Below are experts of layer 4 (counted from 0) of a mixture-of-experts language model. Rows are named router (the router's row for the expert), down (a neuron's output weights, with its number) and show model dimensions 0-127. Each number is 50 + 15 x the weight over its row's rms, rounded and kept within 0 to 99.
Before each expert's rows: "raises" lists some tokens whose logits its average output raises strongly, later layers aside. This comes from a sample of Wikipedia text that the model never trained on.

# expert 1
raises: " |", ".", "s", " votes"
router:41 23 68 52 34 62 43 50 62 35 42 54 73 78 70 65 69 52 49 52 71 68 53 60 68 73 69 73 65 70 66 48 42 52 56 40 86 34 66 51 71 39 52 52 74 70 53 31 37 51 54 36 61 59 82 44 47 46 68 39 83 36 44 34 55 57 38 33 60 45 46 21 30 35 37 59 73 66 25 66 37 71 57 56 33 72 65 40 54 38 61 39 63 40 53 43 28 36 43 44 40 67 78 61 67 46 44 55 47 60 70 70 65 66 48 45 38 39 39 38 67 55 74 56 23 58 71 39
down0:43 31 46 64 55 66 58 59 73 62 63 41 52 26 30 45 54 56 51 45 57 28 40 65 16 50 26 57 56 44 75 44 46 61 58 43 42 67 83 49 56 59 64 47 43 73 59 57 40 34 39 67 72 31 55 50 35 76 57 60 80 61 36 47 34 35 50 62 64 39 74 19 41 57 48 69 72 51 63 62 41 37 49 25 20 58 33 55 30 40 79 50 52 56 67 53 71 82 54 50 29 55 18 80 59 33 53 58 57 43 69 60 37 50 68 35 51 38 49 39 68 50 54 36 49 14 42 68

# expert 2
raises: " appearances", " goals", "st"
router:39 31 61 39 46 70 34 57 65 52 50 41 67 64 54 81 67 60 52 56 65 62 44 64 63 58 63 59 57 45 64 53 45 51 56 31 83 28 69 21 66 31 54 61 66 65 54 48 31 57 57 33 65 72 50 34 46 32 64 39 66 24 53 27 33 50 18 40 70 22 41 37 39 28 30 56 70 54 39 75 40 65 63 47 32 79 60 26 56 42 66 42 52 47 66 44 44 21 39 49 30 71 77 58 66 56 33 40 47 63 45 87 69 49 53 48 44 51 40 32 62 64 65 59 36 58 72 32
down0:59 61 36 41 54 53 58 51 35 25 75 57 25 36 38 41 40 14 66 32 67 41 71 58 51 57 45 54 64 34 31 29 56 69 56 61 70 45 52 38 60 69 34 20 59 29 53 48 46 19 56 67 62 67 29 57 33 41 42 59 43 29 61 56 39 53 42 69 66 48 30 57 33 71 43 58 54 27 68 26 55 41 76 15 73 59 24 32 36 46 35 36 45 46 49 40 46 59 63 58 45 45 31 59 39 30 54 21 39 72 23 49 68 68 40 43 51 65 52 53 71 75 31 48 33 71 66 55

# expert 18
raises: " ", ",", " and"
router:36 27 74 50 47 66 43 47 66 44 44 47 75 61 62 56 68 64 60 56 78 74 39 62 61 68 55 59 48 56 53 36 55 66 47 30 77 54 59 23 64 48 49 54 64 62 57 37 19 51 56 37 63 70 58 38 48 24 64 48 74 27 33 33 44 70 35 27 70 29 46 40 33 44 39 59 82 74 33 63 26 72 53 45 41 73 74 32 50 43 60 34 44 41 63 42 40 34 54 41 36 68 62 68 69 44 31 45 59 61 61 84 76 54 42 57 42 44 35 37 71 58 71 39 29 53 63 29
down0:51 56 48 57 77 59 60 38 50 59 50 22 51 21 67 17 55 36 13 57 67 48 73 37 47 61 41 65 49 53 64 45 65 63 29 44 53 51 45 11 54 78 24 65 62 44 33 49 38 56 56 61 46 59 51 27 66 49 52 55 38 48 23 49 49 64 63 65 19 77 50 59 58 55 60 69 56 33 68 34 17 37 54 14 50 45 62 49 51 61 55 64 36 50 49 00 39 43 74 56 57 42 34 23 51 59 51 66 52 50 69 62 56 61 69 55 57 50 45 42 43 62 50 45 30 58 70 53

# expert 6
raises: ";", ",", "\n", " (", ".", "s"
router:32 55 67 37 43 58 35 60 74 41 41 46 75 49 76 53 77 60 63 49 58 67 43 61 49 77 62 59 65 63 52 42 43 58 52 48 50 51 71 41 63 60 61 59 62 71 60 36 37 53 58 21 85 65 49 46 50 37 61 24 66 31 47 39 40 75 38 27 57 45 43 43 26 46 45 72 82 88 39 58 34 63 49 62 40 53 67 33 54 53 68 42 53 35 66 39 28 25 35 38 45 83 58 52 53 51 33 60 47 72 62 59 63 59 51 50 29 16 20 36 68 54 69 57 45 64 55 18
down0:42 43 39 51 34 59 58 54 80 83 61 56 22 45 59 75 47 64 49 38 58 57 68 68 39 84 37 49 15 28 56 66 25 76 63 55 64 30 58 45 46 76 22 46 47 46 57 65 55 40 37 56 51 52 53 38 54 38 59 45 50 46 57 37 59 27 20 48 71 42 54 56 52 57 37 52 72 22 40 66 37 53 42 21 84 64 43 63 54 79 28 40 32 69 61 56 34 22 42 47 25 70 55 53 25 40 53 38 46 49 45 62 49 68 23 41 40 36 60 55 54 65 62 53 59 64 74 55

# expert 20
raises: " ", ",", "."
router:36 34 59 39 31 50 29 66 65 41 53 58 69 61 58 60 62 61 73 41 68 77 47 62 59 58 64 69 57 58 58 37 51 76 43 42 83 32 61 33 72 41 56 54 70 60 61 38 33 57 87 44 51 60 62 37 42 34 59 51 63 31 28 44 44 54 34 33 70 32 36 26 32 37 37 59 67 66 47 66 50 62 60 50 46 77 55 24 57 47 56 31 56 30 55 35 37 11 39 48 35 53 93 63 68 44 28 56 49 59 67 65 69 47 65 57 58 32 41 31 74 53 74 41 36 62 61 40
down0:42 57 47 63 39 68 50 41 62 63 13 47 44 30 42 38 61 69 56 58 18 59 74 42 50 46 22 58 48 46 36 43 74 68 59 26 49 49 38 46 64 17 54 68 33 41 56 43 69 39 57 56 65 25 46 68 48 46 45 67 45 50 46 34 73 69 40 76 27 70 32 48 41 36 63 56 29 43 42 20 55 58 74 48 80 53 54 61 41 55 44 75 40 45 58 41 33 30 60 47 52 86 52 30 24 45 73 51 78 57 63 15 46 34 43 55 24 51 36 43 28 51 67 47 51 71 51 51

# expert 47
raises: " and", " ", " in"
router:35 25 68 27 44 75 30 63 65 32 67 42 76 60 73 57 58 59 55 57 61 64 46 66 66 78 65 69 50 56 62 46 47 61 70 48 61 43 72 30 71 50 64 63 65 59 56 39 34 57 68 38 70 73 54 43 50 39 61 43 60 41 46 30 41 71 24 27 61 42 41 47 36 39 31 60 58 79 44 69 49 78 63 53 30 57 69 39 56 51 59 31 56 39 62 35 44 36 38 53 39 73 65 73 54 60 48 40 46 55 66 99 56 53 43 68 39 36 35 43 67 55 56 52 14 61 60 34
down0:59 19 49 56 57 62 24 55 72 42 50 44 59 66 42 38 62 41 66 39 33 59 56 62 68 81 63 31 60 41 60 48 66 41 46 41 49 24 85 82 52 54 55 40 20 52 59 41 57 34 66 43 53 66 82 26 37 63 59 16 34 53 52 46 40 38 43 76 52 55 58 47 48 47 54 55 43 54 58 60 48 63 81 55 48 63 67 39 61 58 46 60 41 16 48 30 32 35 34 76 36 42 61 20 53 51 42 56 69 64 55 46 38 81 56 24 33 35 29 46 60 44 44 70 44 52 77 77

# expert 9
raises: " (", ";", "s", ":", " for", "\n"
router:33 31 64 39 33 75 36 44 54 38 46 51 79 62 51 74 70 68 57 64 58 58 38 62 61 75 74 59 64 62 56 42 35 64 62 42 65 43 60 47 56 43 51 69 57 74 54 32 31 72 49 26 81 50 59 45 50 39 77 35 70 31 38 26 33 62 38 37 48 43 49 36 41 25 48 61 81 63 40 72 45 75 71 53 47 63 79 36 54 49 64 33 56 38 58 37 24 28 40 43 54 68 65 61 52 35 46 56 56 65 54 59 54 64 59 36 29 21 31 35 80 59 59 46 37 72 69 34
down0:32 47 99 53 22 68 77 57 52 62 22 25 60 37 55 35 67 63 47 63 68 43 47 61 73 41 54 48 56 44 43 41 34 39 42 23 45 29 39 82 39 39 53 49 22 54 32 67 29 08 44 49 79 35 74 50 66 54 35 40 50 44 68 55 46 18 66 59 56 56 50 42 41 53 27 56 69 52 52 42 49 34 46 45 53 50 26 47 45 65 43 73 32 36 63 59 32 53 33 51 69 27 53 26 37 55 44 54 49 38 68 62 38 69 22 34 57 26 38 44 55 53 64 39 54 46 52 47

# expert 12
raises: "th", "y", "s", "up"
router:39 28 53 52 45 69 37 58 64 41 61 43 61 67 74 55 61 67 60 43 68 74 44 65 71 84 54 66 59 64 64 45 48 52 60 36 76 39 58 27 56 59 62 56 75 56 63 45 32 50 71 43 59 65 64 56 51 43 64 34 67 31 51 37 43 60 44 31 67 25 41 27 25 33 32 64 61 67 38 67 35 59 57 50 42 88 54 24 61 48 66 31 52 37 63 44 28 36 32 52 46 75 77 67 73 45 28 51 54 63 79 65 56 57 52 60 49 33 32 36 71 44 69 38 23 50 76 43
down0:77 68 39 55 73 60 50 47 33 36 54 50 26 61 43 56 45 59 38 37 40 30 77 37 52 88 61 41 71 49 52 42 64 78 60 60 65 39 50 48 68 83 40 52 48 43 58 52 44 73 43 77 38 46 57 35 88 48 43 49 49 36 42 49 30 53 67 58 45 44 69 54 71 21 46 21 56 35 57 22 30 13 50 35 65 52 80 40 24 39 59 41 50 66 76 52 50 34 45 62 51 38 47 44 47 65 59 40 37 35 57 50 69 47 30 73 66 77 42 61 17 36 54 53 54 37 56 48

# expert 40
raises: ",", "s", " ", " of", "-", " ("
router:29 32 67 44 39 63 39 64 66 51 64 52 67 67 65 48 66 62 51 59 72 80 48 61 62 63 54 66 64 54 62 35 44 66 64 34 68 38 62 37 56 47 62 50 78 64 61 37 26 54 54 31 59 71 56 45 47 43 77 15 90 21 44 53 52 56 41 31 70 24 47 46 23 42 44 69 75 57 32 70 38 53 59 56 47 74 53 35 49 47 63 24 48 41 65 42 22 28 36 46 36 88 69 76 71 53 42 56 42 51 53 64 72 49 59 50 48 35 33 55 61 51 61 55 29 69 56 52
down0:35 54 69 65 61 59 47 22 49 63 45 34 68 88 48 54 49 45 65 72 31 55 17 76 47 56 57 28 67 80 48 69 33 63 58 57 70 50 47 38 52 65 67 47 63 57 23 82 62 41 49 39 62 41 59 52 38 32 19 42 64 36 44 73 57 58 64 40 53 69 59 59 43 52 76 51 35 56 31 49 71 47 46 65 52 37 47 30 49 67 51 73 54 24 41 58 57 35 31 34 75 65 52 42 53 74 42 39 59 65 76 88 42 51 41 63 58 47 39 64 64 33 42 72 38 63 42 74

# expert 16
raises: "-", "s", "."
router:44 23 84 43 41 59 34 53 62 43 58 39 64 72 68 60 61 64 56 48 71 82 38 68 53 68 59 66 60 59 56 44 38 56 62 41 64 35 55 31 63 38 64 56 73 65 60 43 28 75 67 48 66 69 79 53 61 37 56 37 70 40 36 33 46 59 27 33 58 36 41 36 37 53 34 75 70 63 37 65 35 76 60 58 41 70 65 23 57 46 57 21 57 23 67 40 36 38 47 47 38 71 62 51 58 49 46 35 49 58 72 69 57 61 51 64 47 23 40 42 53 63 78 61 21 66 73 30
down0:47 32 51 16 66 61 41 48 21 53 70 54 40 49 50 57 46 41 58 50 43 39 34 25 42 49 63 48 48 60 35 45 63 30 67 51 54 75 43 52 58 46 47 37 57 51 54 53 45 43 36 65 53 71 14 69 51 78 47 57 45 34 56 35 49 64 62 54 05 57 64 61 56 52 28 49 53 70 60 81 64 48 50 71 62 50 62 44 41 27 54 11 53 44 50 87 63 57 52 33 25 53 20 16 45 55 29 78 50 50 41 48 50 16 29 39 51 30 42 48 52 62 52 48 68 29 28 61

# expert 28
raises: " ", " to", ","
router:40 44 64 26 38 66 20 59 53 29 52 40 67 50 66 92 68 65 66 58 56 58 42 61 52 54 58 64 52 57 49 36 39 60 61 36 68 42 59 33 62 50 72 58 64 71 54 38 24 57 76 45 75 70 58 47 42 35 63 40 56 31 37 39 42 55 29 33 58 37 33 38 39 43 44 68 66 63 35 86 39 54 77 53 38 53 62 36 59 51 55 36 73 32 63 36 40 10 51 40 32 88 63 73 49 54 32 44 53 63 43 63 73 58 56 57 36 34 41 34 63 52 63 53 34 86 60 44
down0:75 56 59 68 39 31 50 83 57 49 20 81 60 43 32 68 77 67 44 63 57 67 40 71 59 44 61 74 26 37 41 48 55 47 78 63 66 37 42 52 29 36 23 46 48 28 26 44 54 22 24 46 37 36 37 60 58 59 52 52 43 35 34 30 50 61 55 19 50 27 28 69 20 63 53 58 56 43 33 48 31 58 56 61 30 56 48 59 41 16 72 70 43 61 56 38 41 65 68 60 58 50 61 54 69 31 73 48 44 31 30 37 40 53 43 62 22 60 47 42 50 41 57 40 38 56 47 38

# expert 30
raises: "lain", "ta", "nik", "tic"
router:34 39 67 45 41 55 43 48 63 47 56 39 69 71 81 63 74 50 54 46 69 69 43 64 75 71 74 65 55 61 76 43 43 53 55 47 75 37 66 32 73 45 55 60 71 61 65 38 30 58 59 34 64 69 64 50 54 30 63 39 64 38 37 33 52 65 43 32 65 38 36 33 42 42 25 62 73 60 23 74 37 70 56 44 33 73 65 15 56 56 67 30 58 38 73 43 28 31 42 45 41 73 68 64 68 63 38 35 59 57 66 73 62 63 45 58 47 40 35 40 62 58 63 53 22 56 67 30
down0:69 71 48 70 55 47 59 39 65 32 32 62 58 50 49 60 73 37 46 51 45 47 42 47 46 12 35 63 56 47 42 41 16 58 37 42 28 44 52 59 52 50 48 66 63 57 34 49 35 56 27 49 70 39 68 63 33 49 27 68 74 68 64 65 75 59 22 28 53 58 42 57 69 53 64 61 60 64 64 29 35 45 30 65 30 31 72 60 32 52 50 64 60 34 48 20 57 61 66 23 55 44 58 64 56 22 45 70 49 66 76 34 25 52 70 36 51 14 66 61 70 77 65 64 50 52 59 38